Experts of a small language model.
Size: 9 layers, width 256, vocabulary 28926, 75.7M parameters.
Training: a variant of SOAP for the experts, 416M tokens, 6266 steps.
Below are experts of layer 2 (counted from 0) of a mixture-of-experts language model. Rows are named router (the router's row for the expert), up (a neuron's input weights, with its number) and show model dimensions 192-255. Each number is 128 + 24 x the weight over its row's rms, rounded and kept within 0 to 255. Numbers have three digits each.
After each expert's rows: "comes after" lists some tokens at least twice as common just before its tokens as in all text; "mostly gets" lists some tokens that are sent to it at least half of the time. This comes from a sample of Wikipedia text that the model never trained on. Tokens count by the router's weight.

# expert 44
router:116177089128143140131132135145147086100149136142180113116126150132126124139105119121131108117113119157141122176112152087112152117129170154144143134150112106095116119121158155131096159150150154
up0:172164099121110169131085136085204123105084144171119104114136170145115129147133149110138096169117089128128132122124129144114119125134110144119124142160111050115133151161135141161094119127154106
up1:119133137134106108126163124134155148148118090114114140107096101119130095108151156136140146132131117103118102140131122137170101118153096124100120159139140132135136120148095115162135092124108142
up2:111132120146144116130111121123130142112147103097173139110157116119116085121098090128147163144161103070080118157129099100128131106089180105160138105149142133124131124176166141116116130175120145
up3:073142133123154135063155128147161115089158156155099134102143161116118131086121181076113136137149123153139138145155134121124164132063115148092128152166091135133148136132127117143154124106169152
up4:131114108100137075116114139126134136101149110111140132162132116069110106128133157109135102149148094141116117114155174123131161120138103098145089124187159136147163110108134147160088163109164170
up5:134147081125133115115172129165109137122118142127170101135128132143184131128140093130129105155125146056073136134173166135094119137141138092127123117142092148122124165095136147144154147083124152
up6:145119106130121177131112151113099135138115099131133170146126082118136158084115111145114178156146095155102169132156151104123118137118144115141106127107106103157106097179132131126161155121157118
up7:129122131160109136133144143134166183146118105119095169127121110110146136120161103129132127158139161100132147121143143166151082145146071127119104151130132106128155130142092135109133088094112130
up8:084165092108117170140119113117110108150084118114116145143188147139135081122139173177159173144131121100132115120117140151144088138131153144125108125119150104064080115125165152115120171135127097
up9:106109159142155116125164109127172141128136133147185158136073129137125160182136164115134088137130099128124115143121126121125095143152135131138150103125146175139116116104115139178113152166080157
up10:117151138120120128119199088132130159189107110078112089126160123119119116110138155153137144130159098163145123121140141109184099127184171141129119096122144148120179106118119161109137081107128145
up11:176148131138140106101114127131147166141153157102105124124156125108122140121114128123120077081158209136175140138111144139093111154065124135138099134107124115141090138120095133111135126127078176
up12:109136126150116132184155119134167069102105102091120166112151172111123074148128102100144139079178155114149128137139122144115121104156163098112123096117139119142134101175133153139132096149123137
up13:120146088144134090144191149154122142115087122100164140124071105162117115158128158129137163139129119092140156157146115147126110131155123135129134137152113150128143109163145145102169134104109122
up14:103069168111112141163146138094141163163156097128108102131096160154110110123161106126143118150125149144132161108145154150131125115162118119132112069150145169129122143122128166100092118112156146
up15:153118114169149139146146169133164107139120135133168171141097145121141112095125159138115139142119140102149126126168142142085101098168132103138145155124103137100161105116141117096133124117159096
up16:093103155157107149086127119135138150127157148108133191101145107136136129126059137155110182124068136127126157106096109122135113095088153113096152138111096119134106147179088136097151152156176128
up17:059144126151160142126151062120099098152132102136105169099144149105114131075108191129133128139140179163132119118144099103128090116139123149099152141150136122136154099076116169093116145155113115
up18:141122166147145112127121102168088130163100104152137130167119113119154104129117157131106120130151116158144103134104136090127144105135142147107111125146127132175140123138155103141105129149153116
up19:148141131138121109171142127098147151170090087118144149138115118138127128136174147133118150142127154100143101118141101154135118138155106102120097117114132129145132138146133126144095117116122111
up20:142164091122113159095140151133149113142127121143120097103122171154114160096063121142126152116092110106103114127118152122169090116133098125149131153121098100123121137134114103110117127096134144
up21:102127165088143097107134115125114112101120112122087140124149175102118165137116142113140113134108131152128148175130121121125115145147127086118117071145117133096141079158116102138135127176161134
up22:140151147156133178149141120142113124128127118090089094112119098060124126096124114147118079107121127128152110098129137121087110158118122145146108083134173137113103116092150114163104135149136134
up23:105140100113082116100159120148138148133185103099133108139091168120183108129135097149145084121137146125130161168147148106162134126113165128144115116130145129118115189098135090168104135104136169
up24:121154160113127137116141066095157128165095112118091136111133091093096123133126101086153130115140182132126177114135161150143145112143123107117134079118156145129186079123105135125111133156119135
up25:156146097192109109157145135112158125118155161122114132133068122088107130150099104169090157129175119154115125118169115138148151147095099130119093118114180149096159126118089154105120134159133165
up26:137137102094077119108117123160141110123120098102132086151139110136089108079139102146122134108133075100108114141128114135134138133134130116108115156082171081133130151153161110166090114158122110
up27:134155122137113113148120168079177152132130097106163147176081138137112086153152150152139109111124135135149166114131144153109117159100123124129103130145134106141103128117120138071097078149104122
up28:137100119148105131115098118128068086106151126161097074102125135129128125092139124098125109102147118125133163103129105156141111143134119171127119116120163144072115136087145165090143090125097132
up29:114119173091141123157144136156170131125118124124144122115134109085147149114114117181127138168129086137091102099138198121088102138134075116117157149115118097119111142075149120131100137090128106
up30:132118096180142080159098141115130144121192154115128081148084093145168125122134118101134118084110136137111155141163102120091160152163146154110081112093171130126149155108115127121146089097131092
up31:109125156145171158142130130115160136101116156125125115081127138125132103120098128171099081136100149121122092121105140060158115091129145117129110114156120156090123092115143084133113131122195165
comes after: "==", " of", " and", "(", "===", " for"
mostly gets: " rights", "Awards", "Production", " training", " education", "Demographics"

# expert 93
router:095136133124129104139151176157099153122110133118137096172112106136118145111157125138076136156082139139097098133130132123128107091150164162177160127153109156102158137140141092092124091117107161
up0:151125134193110131117150103106130109128125121137098130091183157140103125142108139109150145120151098123149147111141134135107146164120090100093093140130142083129144134093127149140119149102086142
up1:117115123136164097127152136162139149128159087158096133130197125144100100098117088119135133113128153143158142114108154169146126142145124092109119135134179162094078101132138162124117170115144126
up2:134106116113132151064113114147154115127146178130134150129127124185093122144158102123167106133156117110109133119106138133128083143135088149151158159197141148161140161144121110139169125130110107
up3:164131057096116104104150100133123119179137089078106129129117086138111112144118127088123129088115093105124119157096114129119135161146196140139113120137124138116143142132162146107147156178145169
up4:166111147119174111152117141147115153140143142119131121132125124111114193137076099157091120140147128131108095114156172155154113097090163142109097165061133168149164131105129130105142131190112123
up5:098140076109170114108106140154148121128126125125124151102117130111169139108091079144126132114145090107121150140141105147142119139156120086091103157129154115103127117153157127111130129128127102
up6:118109151097116141152144143133138102135161104138173124154142108104164139149136113127104172115150130106115162138116120135132122126093102132153124153120165130134126149128109112113170095126121142
up7:099077111112128104133183164139101109123083117112101099124089121134099194121074115083144142139116130124157129113131124134092127146115139174118103138131060127143116136130144137152102103132117095
up8:171136132108125127118143090124152126128142130131118135135135149086125142125119133116158131137163105115143138135151131123114157167119124090071129138135091095149120146151153156149101124114123106
up9:128126089138079136104137124163124178139149079136139116149131162090101148120139132109112083135125153131153109114087160119158139133160080138121155168150121135127126138128079122075123137117129139
up10:160097104118135135096142158131138161137137151155166115146112112136135133105132075147162109110149142138122115121159137089140100149131144108117108126093112125143136125150111089076082103186177107
up11:113090140115136061104147171139137145094124132145134086143151151144128117158177111115154104111085157164120154140143162115139189104123141112155167099143100169174154104147152101116112105161138173
up12:135109151093143115138131086141133144097160129127100135154146132110122145135114125054106131112101156122128125167138143115131115107095148132179140149158128159152064117132145107124124113078108136
up13:117055089081168143136172172133170140156131146139128126130151098113144122148143128165146107129108089153125107124112146163138173120157088140139147187132115124077091146090166136117095154092113140
up14:132134111127142090103127164161130127098121107138080094174118123165118098124096154119144105065092114105145108135127124154105171130135131141149123085110145126152128141073130139109107158148108141
up15:101107133109102135149154139163146161129090133158122136106104132123116095123150176129158169092124118105130130127111114148107159108157139126124169096114160146122106127098120126127116155080123117
up16:136114126121131131121159144142116108172122082160096100111166125119110102104147132123136123150140129068090124153117181139176144122175126134107145145119149135080137138136099127157120093115158139
up17:151113132110136123140150063086178081141119112140108160116142134127130140123118137110152118116136144108158138115111134091102089156124116087126124165144138074130119118112169101151118141112106108
up18:157141083152082146118129108133109130097118132111112159141125135091153117107144134130135067132156114154109114128101093110100110130145107128098138092147130132121161171124083141093078171160108101
up19:114144111128084158079141096107166160150115089094150149113128160120126130100123148114155153107147139149190155093147133099110115150114076092112083145139144077114144134118125136121132135096108128
up20:153133134144116122123132087100164129108117089133120151101126136092156128137127156155167164149153106143160132095140085095138134172138133110098119144105137095126127154138115145145147129128147107
up21:083156136152166123106170127158130145121095103135115083117142108117127103090140135120101108091111104122114172092102088089081139128140137140114179097133088119124142132160093118136163106164090158
up22:122154111094116097152149142152103132112160137111121139102090125143149112129132137134160123144146172136104101202110125124144140111115125147105151122137104123124118101155170102140161123137151126
up23:098122080138129174114112078138142127088141122072163162126123116124120108166136123105083097107136179152088116145130155112155150131103161127135129111106173126134103156186144128096094112132104121
up24:157113146119152120098147110127166091154143161161124127110110155107159125138146123116149141128169115121186145105117130142135114145094099107103080150142139062127156161152137140130119126134125127
up25:081112135075097112151139141126112176109134115144141162136097141118175129089124170171118165119130131107110147162100134104103131138111110109116127193131120139093156126097120105113087089171101136
up26:103146159142043115102169123188147125102157113132167105117112142133160156098165144096152170134114136114110110169102141144130113122159145138137115141157174151185128161135149157111152126131132141
up27:134130131115124151150194089111145139164130091129147113108154145110138135127136146107143177109149129138142159095134134118109109156120091119114135134145151101137122093117146171135156144130123100
up28:143158117062137117135128113090103137139153178132135152136173130157135136120109145192112148137101126137149113132158155099127112128153091103122161098123114140139139095134139126129127127086121118
up29:130143114115132137107132107136173100159074139110101145108155183149128138132149141121194146098153123161166157090129118106154149159136119118091117125103135101132118132131162164157108077144098100
up30:126132116139143116144164130124151105121108098096133074131104120130121099135159126132148102166129107155145089135124120106128196103125129110128171153132095117128146140085179139116110108088128144
up31:152125094128182139093125137106104127153150130150133128149124118127125132136092142141162135142136156121172135127103179097167102101139130094141118141145109118145153142146114158113144106133166150
comes after: " the", " The", " his", "'s", " this", "The"
mostly gets: " Corps", " year", " Institute", " months", " campaign", " festival"

# expert 132
router:122098131139173109150119111172087151110112161083094076184097154162147112129133142128144131153135165135106106153180090124186165131153158139107133128138120160122101151137133130154126117120136126
up0:116133129138152180121135132153133105155124160130088100115131143130152109149094126136125177175144156124164109170133119143138146178157106130121127123106097149147152140143098158156133140148189161
up1:170114167167157125138118091134132115133156139163109142126141114122146095172109130128120180155128152157106109119159143139165141102140152137145146081165082167164079079125141136095178154126145146
up2:110098147162130152129124115139133128104161098128149077152165117105156146115109114126108091165106101116114113124142107175117105064124131143151108120163122097161159175117123114125131091123142167
up3:138146131111127102116120131115184071110145116117139138142122153063120136113127136148090108153105163122116117164123134130119164175140159142098108162108084148163074123135082139104116109148120107
up4:117067151131161120117121146103107178122097121108155115115134082149140113074117102124137154123112167167107105164165136131134095158106117130159137125085148125136137158143147130136126124129156080
up5:152128115089130129131165123094117080136132126132152173104158124138116105131096126110091130141149101165143141085116116141155124108147103127124142140140132128143146074156130128112170130126114134
up6:161147104130117125100197128116136123134126106145163139103150098101074113109178118131094150130130097166160152114137166137120101153116092102112107160138134117104155109148165107154141123148123139
up7:153149159167141124137106106162147141119079122112128099164093114145111103148135105188140121092117130099102150147150120130102156153119160130125059131108090143109053158108115100132124096112148119
up8:116128146106143137129104130201127134115141153128153132159140150146092145137166092143123146115132126119067147175108113116136159083125146132114158096097115148097164126154125133120153124090125133
up9:082103142153144112127094128108125111130108153143130146150143120089137135181160153142108078150127127099161120097105131138160136143157160141110110110142095134144111133103117143126053158111109113
up10:120131146130124146146187134117081133121098123084099100151146142141114174136132095108129096112141125124136125133121117147057127143123090122156103145092147125131109178145121117106156122142107130
up11:126108090146142125125101107151089121117097146114148090138143116128071147181196132053096145091148123097117125148099086186125163115147148116099134140169138114131130120182108101099151124117139113
up12:169107123144144095139114119119095137092152136141116101157110131076113192128101121161130151137099162112134147110114202159156143090143138143146137177130145133133135120098122151097122154121079110
up13:149142158114133150128133074163101125110127114125113139131165096154101180139157146101092185093140135161108140165133151118137141117087148128129153133123158124139150108127179140093152108109146146
up14:098122120085135149133152081150181129107163137111108137125122175172156086145123123130164165079141118189107114082140098168162098117092131134153106171148108124109096150118155135166082115179102116
up15:105140141197129137146155169107131142153120153149125119146137110112170102137100154148130108116149148102163077123134073120152117168126146118085078118144112159110144173133099129185123103119148151
up16:112103089112129136109152133131111103070122134127127133179175137089155149088163090084116118161176135129163099106145200117116146118149111173189107110119109135134149159095136139097113139134102144
up17:108107101133125141139094139151111121110074123104125134126115148154146135072143107143116129101161139149142126150144096108185146166134131143132126175099127147107104194105159086132078101158159105
up18:125122083115115127131111114134125133071163151103086190138095148104138103099143106087125114158133153111146137114147146131099131167139107155135098106190127121101123120120140118121088128122149182
up19:131127141130173143115164144141126113144129156141121121155123160090099191138121108157131111137130136173116101137191133128106122042167106098126050103141157116147138127160176144141159149140104172
up20:087142158147119109103142149083118128135129139158136131136147112108133106139123113210141172166125152117141145119121070141156156131117089156104162134127083127171142190086120148085099185145112126
up21:102138124116122097125172125134116122151133126093122101108125101167126145132089100082149174087146142160128130177132086144107136130101114133121091084170099129127086150135153130118174127149132132
up22:156150099142092164091183134112154094143095113178131154099136141115114133132109143113118157110144111134147155120077143097105118121143082138124120121115117129127145128168128106109152115155119148
up23:115147094117126112165111170116119203101132092139134094143097159180185114123104100151145107128137116083178111119107139124155087128136158144126105128128128141129085131096147090154126115104135107
up24:119096106127162149128101133124120133148137106116116153145128145118163129100125106068138143109117141157116101166148137123160156101142114141135147168168109154122112179118196128119128091142124150
up25:121126166113136122152096136147138149130149142117169133128123139136133116088127178107097094130107164112118116073106156127144141114140108110142113099177120135130129136147087136094125122154129144
up26:113125185132126121140188125152139114135134109123111093144127160112159091108110144102177147147089142137159156127115125196135123098135114144152116115166128119171136130132145106191124131119086107
up27:116137121086137156116141124140147076090161157140140111129133080147098146098151122102126139145090103142158118161134165146167125089144110155120143149151149157098140132129112124138133114123093128
up28:117124130146134107085113150149114129169112150114132088126091118140146162133120123194145115118132112118115139146141104103145125124122095122142147090084133134104124175142089127142086199106107192
up29:131124137102140126133069138141122086161177161151154168124143085111113141113131132113109165125129134101105105156124145121153138098098131120128165156172162130161133090159080099091158123178119167
up30:113094113111114101154117128146120141142108124107144125121078126139118156170095099120096148117105143132152157112122144092115151111139141129161157120057160130128103084104147147127129110068122110
up31:150118169103147116120132118144117137166119152134121127150200126140152125120101102174128098122146126130119052117120124120152130172106128157104122207140131124085103167114114145130077130163148096
comes after: " to", " he", " He", " and", " who", " also"
mostly gets: " took", " began", " went", " wrote", " worked", " gave"

# expert 154
router:086146126166160152145114112136132167084164151125134126116147146155124129119110126158133133147145128122165122132089096153125141138129147132095105127159094158100134098177111175131139121122173114
up0:130089163143123122111105131100106103098141177148134146109128123143148146125103147168068111128167120141148165125188116137122116160143145103112142155150117110109154138109177129122152132116167145
up1:120102138144119108123118109171160134136167124096103142134158151137095157147120113131139130110180108111131124145119163140205131119140127135165149128140126155116097154130150129104114116126138092
up2:091156149127143119162090124071115143137185166158140170113124157093099176152147130124116100125147084073192125117110127174115108131086118136120090157115138145116136145126091119133123117155133103
up3:154094117104121137103125114114152100158099149117140129094148108119126133120145129118106133085151108101139144119135145112135136125128101112151150160093148085141125168092164121115137120118131128
up4:153079144050140101152129097069153122083122119137085123098139120119134092144104114108127135109149109160107140116146135153157160135107123147153118121102123146134170105137115140146167128132121151
up5:133123106139131115118111141161133116155159110115146153116137067110138126123108135091135128142108164134173127118116110164122115124158105136083060122133157133150163148127059141119097120161118119
up6:103148088181088163126119086132097115129071103125126090111126113090123128132151109121114164118148181134160114170116129134161131158123151118101130108092115136181142129109107141137139101130125148
up7:113160171139119152105082201118096150117128131120131126074130115192121123110092171174130141139110156140131139157138114119162137167135127164115135102146133142116184096158137161124138110095148132
up8:129127144134123106134133120135123099140149135079146127140171124095133133159116145196126141132110122156157153130133116097072096124104133089137120102158124145092143162124162124081163093165166175
up9:159116122104109172095114120126160111142081103115081134123125122098143098117148161110088130141137122119111121121140124127167091130121101116148114143135135092158168172147137116124118125158095100
up10:141134138127121138137136114153145106121145113157070130131158113134068161171156111130120135093152126088130128124128148126124148108119108105113156153119114131152123135144142161106143140153076091
up11:112117120116118134133132105132125174099112134087130143130167158111095121134158124147151141134103098138101118145121106155106132107135106144082140133125154139116140095168134110175116175094102162
up12:125121140157145162162096130092135141125121146143139141137134121164147112106158145102107128127105131165136111123131123158164146138148129122105159130126090162088177074134099126147136100128145131
up13:104151084126139106080171131120166100151143133110120117156131153155146141110125124168103125100120141115121129116139103084148116156078091129107105105127149151173117103141098093152090160105122078
up14:188135122152120119089141142152161130167092100139075139119132136094111112121164146115130124127135125126105133137162150122128116118147119087147150134098146121122133133159140080125115155153104123
up15:142122130136103122124152135127128114170091089138105139131111124111129124124151142106114103117141106138126140116139128123163114130139117103144128109118136092133158130109160113112122148119110122
up16:133114117094168108143156134127115122104079126133073071149180123117114093091088081111139141119116110111142149131156144151057114149108135125104167169166101113125132160143139101165114098155135151
up17:110156102117147133117142116109165091140112127103126140174126155162164123075118126144129158121141118116134134116112145138119137131154114149126091104156126128125087129140148108141099130108132098
up18:112107130156129128100168087149160088114115112114144133174133128098164175096144109102146136101114095097104112119129120121154143108123091131078132099162123147151116145159119118149117127117137113
up19:143120094127085148086136073124120122151108105131126124117101145121130139121106115118145119140124131147142118149162135079142102166132099143101090181128173109166147124102157119133114144105130154
up20:130164127160137131148126142115114111075136148103114141091118113098112144122132119136084073144140114108114134143131114146118156124127114091122131123119120137128114130129141148150139106165094100
up21:116130117143127089138139152153083142101109111125112087119105090107127150107110148127159137171078155108121135192108172096102121150116124145159108141084132104108103127121132164113114160122151114
up22:100140130163158130161144155133135102148131097095130122128157139180115113118131150129077114125130093138149114145097130098117114077125095111165156119138134161166173131148104141098148100121119114
up23:116173121129114125125125122111157080141124094156094129116108134114087141149141174114161108140089063115154114100123131124131075110093124101106112124130104126159132100112168106148090136098156109
up24:087140115141124173138106093110148174141162157168128131105129136096096116141118133143108121128157169116151113075084122129140156149116170148125093073162119149108130133125147129163067083136116147
up25:157134109113095100106122111119178069160114132119148147123092098075135127132139140121123138100106104130111135151148125121149098153095070132153118131116137133140133158098132066113098124157101173
up26:126121141128136160151159138138101134128124132147153129129116111165132150097135091123133143117127127166149118134113089165172124133101141095149139156127121144139136178128089141082113102129139162
up27:152156080130148139120146101136106145141108118111121098121113167135057105141142168128142117152162159137166149149167163117138098163122131113103164135151168123110099163163189133122120143131072108
up28:113136121110138105102114144136111141115123104146112100143154136163131132165130181113085111081118110092139153166122139088113149105142149089117121097143124157104154144046159172123138154155103141
up29:126133116095133126125166106099074114128153120168047079143143142131164082148105119126166135157165117113111150122149102128138112142113118159107096155132107086122148118122137166150182179153127158
up30:122113124155118137148091118152130157085136160153112104119147107148106150124132193142059097115123147114137166127160079144095175094093132140139163138170089135104128155152155131148111143136078149
up31:163133107159095131126137169132166151148103074150106118152103137100137136112181122134119129105144159142118137107156146139126089158122080093139107120113151073162144142098122093115127140105089169
comes after: " |", " was", " were", "|", " is", ";"
mostly gets: "|---|---|---|---|---|---|", " Nominated", " Turnout", " Opposition", " Swing", " Finalist"

# expert 57
router:122117089125125149133122154128129136107123126121095069136092142149147129158120131120135143156104104091123069177120145132139135092114123154133133142136111159142164105140170142187086173096109102
up0:136125076131089159134128109154100102114116151121127175150132155092125113113156088098124118164133131153126137132160090137104114136126170096145145117132093089143072094120113143120089158116126130
up1:143153129084128081130098154109123099107150136113106123163124092157140107117134132084123169154100135123162129180132142150172106128165161141168124128203084156142131091150149085157124126143146106
up2:151122142096135148109125106080091134119090128074148147101152119105117083175140115111143131086131126159139115132096115106142126133119135116110150099122144142134113143165088096175110114109129158
up3:113099151146097148128106147062113152127145133138123141129147090129138092094170159086107148109141118083094106144122107172107140127108131123132120143194128149123100178124145129115136133152145115
up4:093118167083158136112173103118098083172155137083082118106114130154134118141113087098137118153136134118155154134099114131135133127147110124110135134087142123168095122108096136121114135156116083
up5:146112123107138083116128121117135133086133146112106155148158135121083084145147144149139116132105097115094145164108114106115108127122134182136139129112117135125109137101155123103086179154124082
up6:120135155118127141108133125175140068146123118111105113114125133102131083126126149120119113116132087148127129148096130143135130136145103158115122151112146124113139107136139092142119157174149129
up7:134107090103154120148154125161123144196153090132139154115104154172172154145141122127108133116120176139121134134139127124147126126149116155153138126119116139123145112118137128155158114124154147
up8:161154148103108140162120140139091102138096118101082144154150113148138155136095134152146116092160126141120120143136072193100108112113118095166137125124127133093083105153174095142123134093098127
up9:129138095103107131120140126141135172094076120082119107133100139178110099121111116088137142127122132149150111104110087158089139132130136106152110139120111143131058168112138151127120173087132118
up10:114133123050080114142108131085137154112134153140095121122090122175155125145170148150130164136136125114113135177179111187111155133100125127164123145098153132137109149105130110169146172143091137
up11:148103140136106155103142090121187120174104119137120142090127107106140130110145176147098130120181109138131154107161114112107109136099148134113112134153147092122117104124124118116184105147143115
up12:090142130135150117126114145131121085128128109128112033135119152109158149175111114123090125152116134122141103153137179137146142161107117154112104121151128148118157071112102133153100164142131154
up13:121140088126136131131146113145122087154142091137137125103105113164137144105120122093148133124079119104117139143135159070146100143130077160125151176158084132088120083142145112096139102114130145
up14:156148146152182136144082119147119100109137105129159058124146126121116152178103118080130137083146123192117124125122190146102158072128127102122147145134124148118123155103155091117119167137123111
up15:143141123135099117172108083153131162085107165127098123118096139111080124144133140124140141137129115148129110119100106146132129099143052132078130144117149077188108155126114138109111112134113129
up16:151097093077114142115111103127107140136136111151128130172076153136083118103165133122116138152158161086099112116146102145128140132105129125140122104156094117181131107144113142128132158110134129
up17:120133134145111130101116100110129181136103105117133122126189162108166139126118146106103097160127115115112114160137162133089148134074130151131132142159107148118126138101154136132139079168182135
up18:113137163116111100165152132100075086157140160147109116096127132111139123144087105135133151144134110093145100141138121105183127132141136121098133132107164118127153143120095123145115128103133130
up19:098132122133104160078151103157098119146142104149155099126137077108119156155119126165145119159143061106125129159106124101157124119113185109163107127165169128162118083138113179127146111122135177
up20:138138120129109100129148111120142128155124103145123138123150079129130110102147178084133133108136149136095168088163120085141112158128092117116115150158134092122144159132131103117145100140091133
up21:169126115143125139135154097121141148169112115146139161137158138118142110124157161143137127128187137105097140136125120112116087186115112125112128135116109087112126149130128139122168080137137109
up22:140087142112118148114108181117107160104118115127133131135160106152085085153076103120148115113141122143116105120091148135130102121131108144122083109097131114109136128120107100133096138147115127
up23:127135152117133122202116160136085144126150130134123137154130133168096141127096129124111084125139134126111118125117117168145108121114109146139150107173107120171123149124102094159145100113101135
up24:102152109164140135108112127119113128154112124105117159094149150125106107168138144123133159155132112090148116134131142118125166130129176141111127140166114053153151121176117154136104140138154068
up25:141148167091132128119133133137111104139118088152143103105080124092130148137089098123162121132136110130136136132117140141184113126123149170114088084158119137147103067137085090100114121100132148
up26:096127137141143114121120150126093146127149119139194134137146150120108124130126173122073107108100129126158118129121110109125100134165086131120141120158118159092168161134122152146128155134093134
up27:168127113140114165106098151114094115138148041117088067119157097152149156106085116106146130121106110089147130133102099123114148143151143145175127073118132138113133159089165160117110106105120135
up28:131168114166103139137150115143169131145103128145114159127153122123131105091129129106128153107152103125165151110117087113134123154122081122145121105137146108126143130126131134111129091143121156
up29:100120089159145105116131143155125114102102114098167091090109142110156116169090141133110103100171154119135130144138145119131090116159133157117160175129127158070121184107144129134111132085138100
up30:133139096136089161135139113145169141125113093159114088169122115144131135121139085100114160118108142130157142111126147143080134106146123136181149103180142150105131192096116174172138104124116124
up31:119138135076143133130177129120102149114098093160172186145092118140180124117126068114086143139106144118083106151094095121121120129135130125139150158151109128143104138090148076125114143129099091
comes after: " and", " of", " a", " to", " for", " in"
mostly gets: " something", " interview", " piano", " gene", " training", " word"

# expert 104
router:112153137115124105118122122118118145137127171133155151145103127135162113147110124121074135133134119145118167137153143086113160103174155135143142092149127101127130134121133109130168110134149139
up0:170121114144155142158168140143165124116148122132112134110161116108115130139107108105146139120111127097135100136127126146132080188128102137096092173089134124142150127137134115139100140085126128
up1:141168123076115123139133091113130158091141128123152146199118137096104124117166130078141129106127119155133126146117122110074120105140133119137123111079134113145123122083125136144145163140127116
up2:161116094110133139103102163161090115078120175140152119105116123184113130127152134162095082171178097137132136142133151111155132129159123109169128139131138153150104130149139127149137140125146124
up3:154114060116156145122162119128097147140125130164082094131127124132147109160108140129133140123130129118098105160155132149164108120104104116154125137185100047134172120095107126130129144118124150
up4:099122133167144173114152166154127119145077118072106103143152181134130162137142125162123156147129141076138105126122145092115090166095150139149107098096101072115165144138130141168110125158152112
up5:165109102151130130139147118129149166110094116128094117124133132152120113108163151132123138123164146132132131104134119146131113170123053142129108143091184098137137112098123121126086132089114110
up6:197157141134137126124132093113120123132142152122082156100116108093137125124123150112103100143128146142099137135147148157106152131140120112088127134146090170169139150176092174128122130164132107
up7:169137148137126149131181155093139127111079110120115125110173153101137117117107118093118105135089155166120091074111151166171133123152109128119108112152140104121108121157096103133103103137150122
up8:127117081109111161097077140130117121134114110159130113109149102158122153135064095152120197136162067149159126109119121127119150131152151146119133146157117128111154132099111146154150124116142126
up9:125127163173149134171109118163107127163115112176091117119133150125177109132160113155117132125171124175123120092165074134117142106127134130127125123110152101102144165156127123133114157151119160
up10:100126139139129117125057116114117106144139187119147155137141139119160119147116131154120086157125104117119172189144142078114104136139131101107117102124119105127149132106129113151141135142123093
up11:113132101133112167118118154138133119130090140099151113139127139129154140144166160134118119144118126151131138182153153126130169162135093147168124121117127132134145151125104136155153124127136126
up12:157137096135100124132112129162134088122122149107147146168135187103102100136116156108154097127100117139119114172156144159075130148111122126144105131096105080123114159113179109091129163121130105
up13:090131119125148131119126137153152125125148132112104103080068120128169142111131137146114148130092113135163143092131128118074120120140101143119157128119123095142140127049140112131107154116099101
up14:102117126175092104075119122113125120136138103177102063101094094160152113117147119095131165081144162127149134107129170145129137165129137158140123138127123107111116099142111162133137079104119169
up15:120127155113093134147172153088071105108106102128122130120114133166078141127102124126112108172117119146092128111126138098134147167163135097151095102143051166087178149127114078126151150152148099
up16:171136121163118141102143123116120110142114133129121138140102136164109108168111097116121074100126126175110116143126143124110153161163107110099154098141119144137145147110093129139107150153115116
up17:155107145166141146134147166094145110129097101172107123112179174086138139144120114124130126134151134141101165111139162119154154125156160094125143131146121114116142092132118101129131141086123116
up18:151136114165108094123130201154112142130108104131142166067161076097117104107111136135132089148106199145104132152155166150170131124111116144142116162165117183109122111177088103150140116118126128
up19:146112114110083153038121132114093148107102152145132122120112095138062146169111143189130150098149135115117128165093109125123148124127131135153161100135157180124136102115151158139150117166154135
up20:169130157123130111133152180152154140168088100145053085117137140145127163127156147135128097145140119158113138073145160140120113115135133110151171152150170082136098131119118111117160125118148136
up21:163154124185150177100165073143133110154098108132110146131129132075162117100121097139118164124168132158140129121169159131126129107131125084115132120071135107166128109075111126119134143148119143
up22:114117157113094131106155143134124203089140085086130108113118137149165133143159182139139138110114107095096120126135070128124152129134135099098143083175120192122123126131141089119135111065135129
up23:165142102146126106113179177111115086138109141108140135102167139141130121139073194173164126121170145130110082140173122159131140134185120190100122144124129119089164121164146089127155107141122113
up24:158101135169145143145169142134150097094134084129120105133156129118123126132156175145146128135150117097142114096141115153154085182101118095093101165131139123113137129110132134138111126072077132
up25:154121170120150161124105120109122093144147135148157158107129130108110130166158098097131161118150099165165142131092176115120170133124124134120129096138129079108130169107142095107096159146052146
up26:131092139125100137129143124164119107093126142125093108154134142121135168103112164063157134123116188135106086120105109142148124133162113109140092122135161086151085144116092120101142093126122164
up27:138111134179107147135147165124149143094124119109046114122137125100114129143174157162152083134139150121130122114122127151164129138139097107111112174141101158130148117164139139130089123109085120
up28:184168126141140122138141156144171119124145107092105142125159112125115132125149147119150125137118135117135151161116141116107103180117090155099115162124142091103144114112144171105079098128106087
up29:146109129115112152135128118138153127147128109154090136144159148113131123110154152158137148112112169091135109139140110128129124161118080172114103133150155096149130110134116130134101143130130105
up30:113131140127107096142118079108102128120169186119127146124113125150144141152123147101127125119144104137130116144121121084079104148124125141121108160092175098094108102084190077169142119106144112
up31:136134117126127112158152143109185089093095063118142142108150125086109145122151132141175132136157145092117122131107133113147117155128114139127104150112142139139136134128155129116084119131129100
comes after: ".", "-", "N", "–", "°", " 2"
mostly gets: "rd", "nd", "th", " Fourth", "teenth", " VI"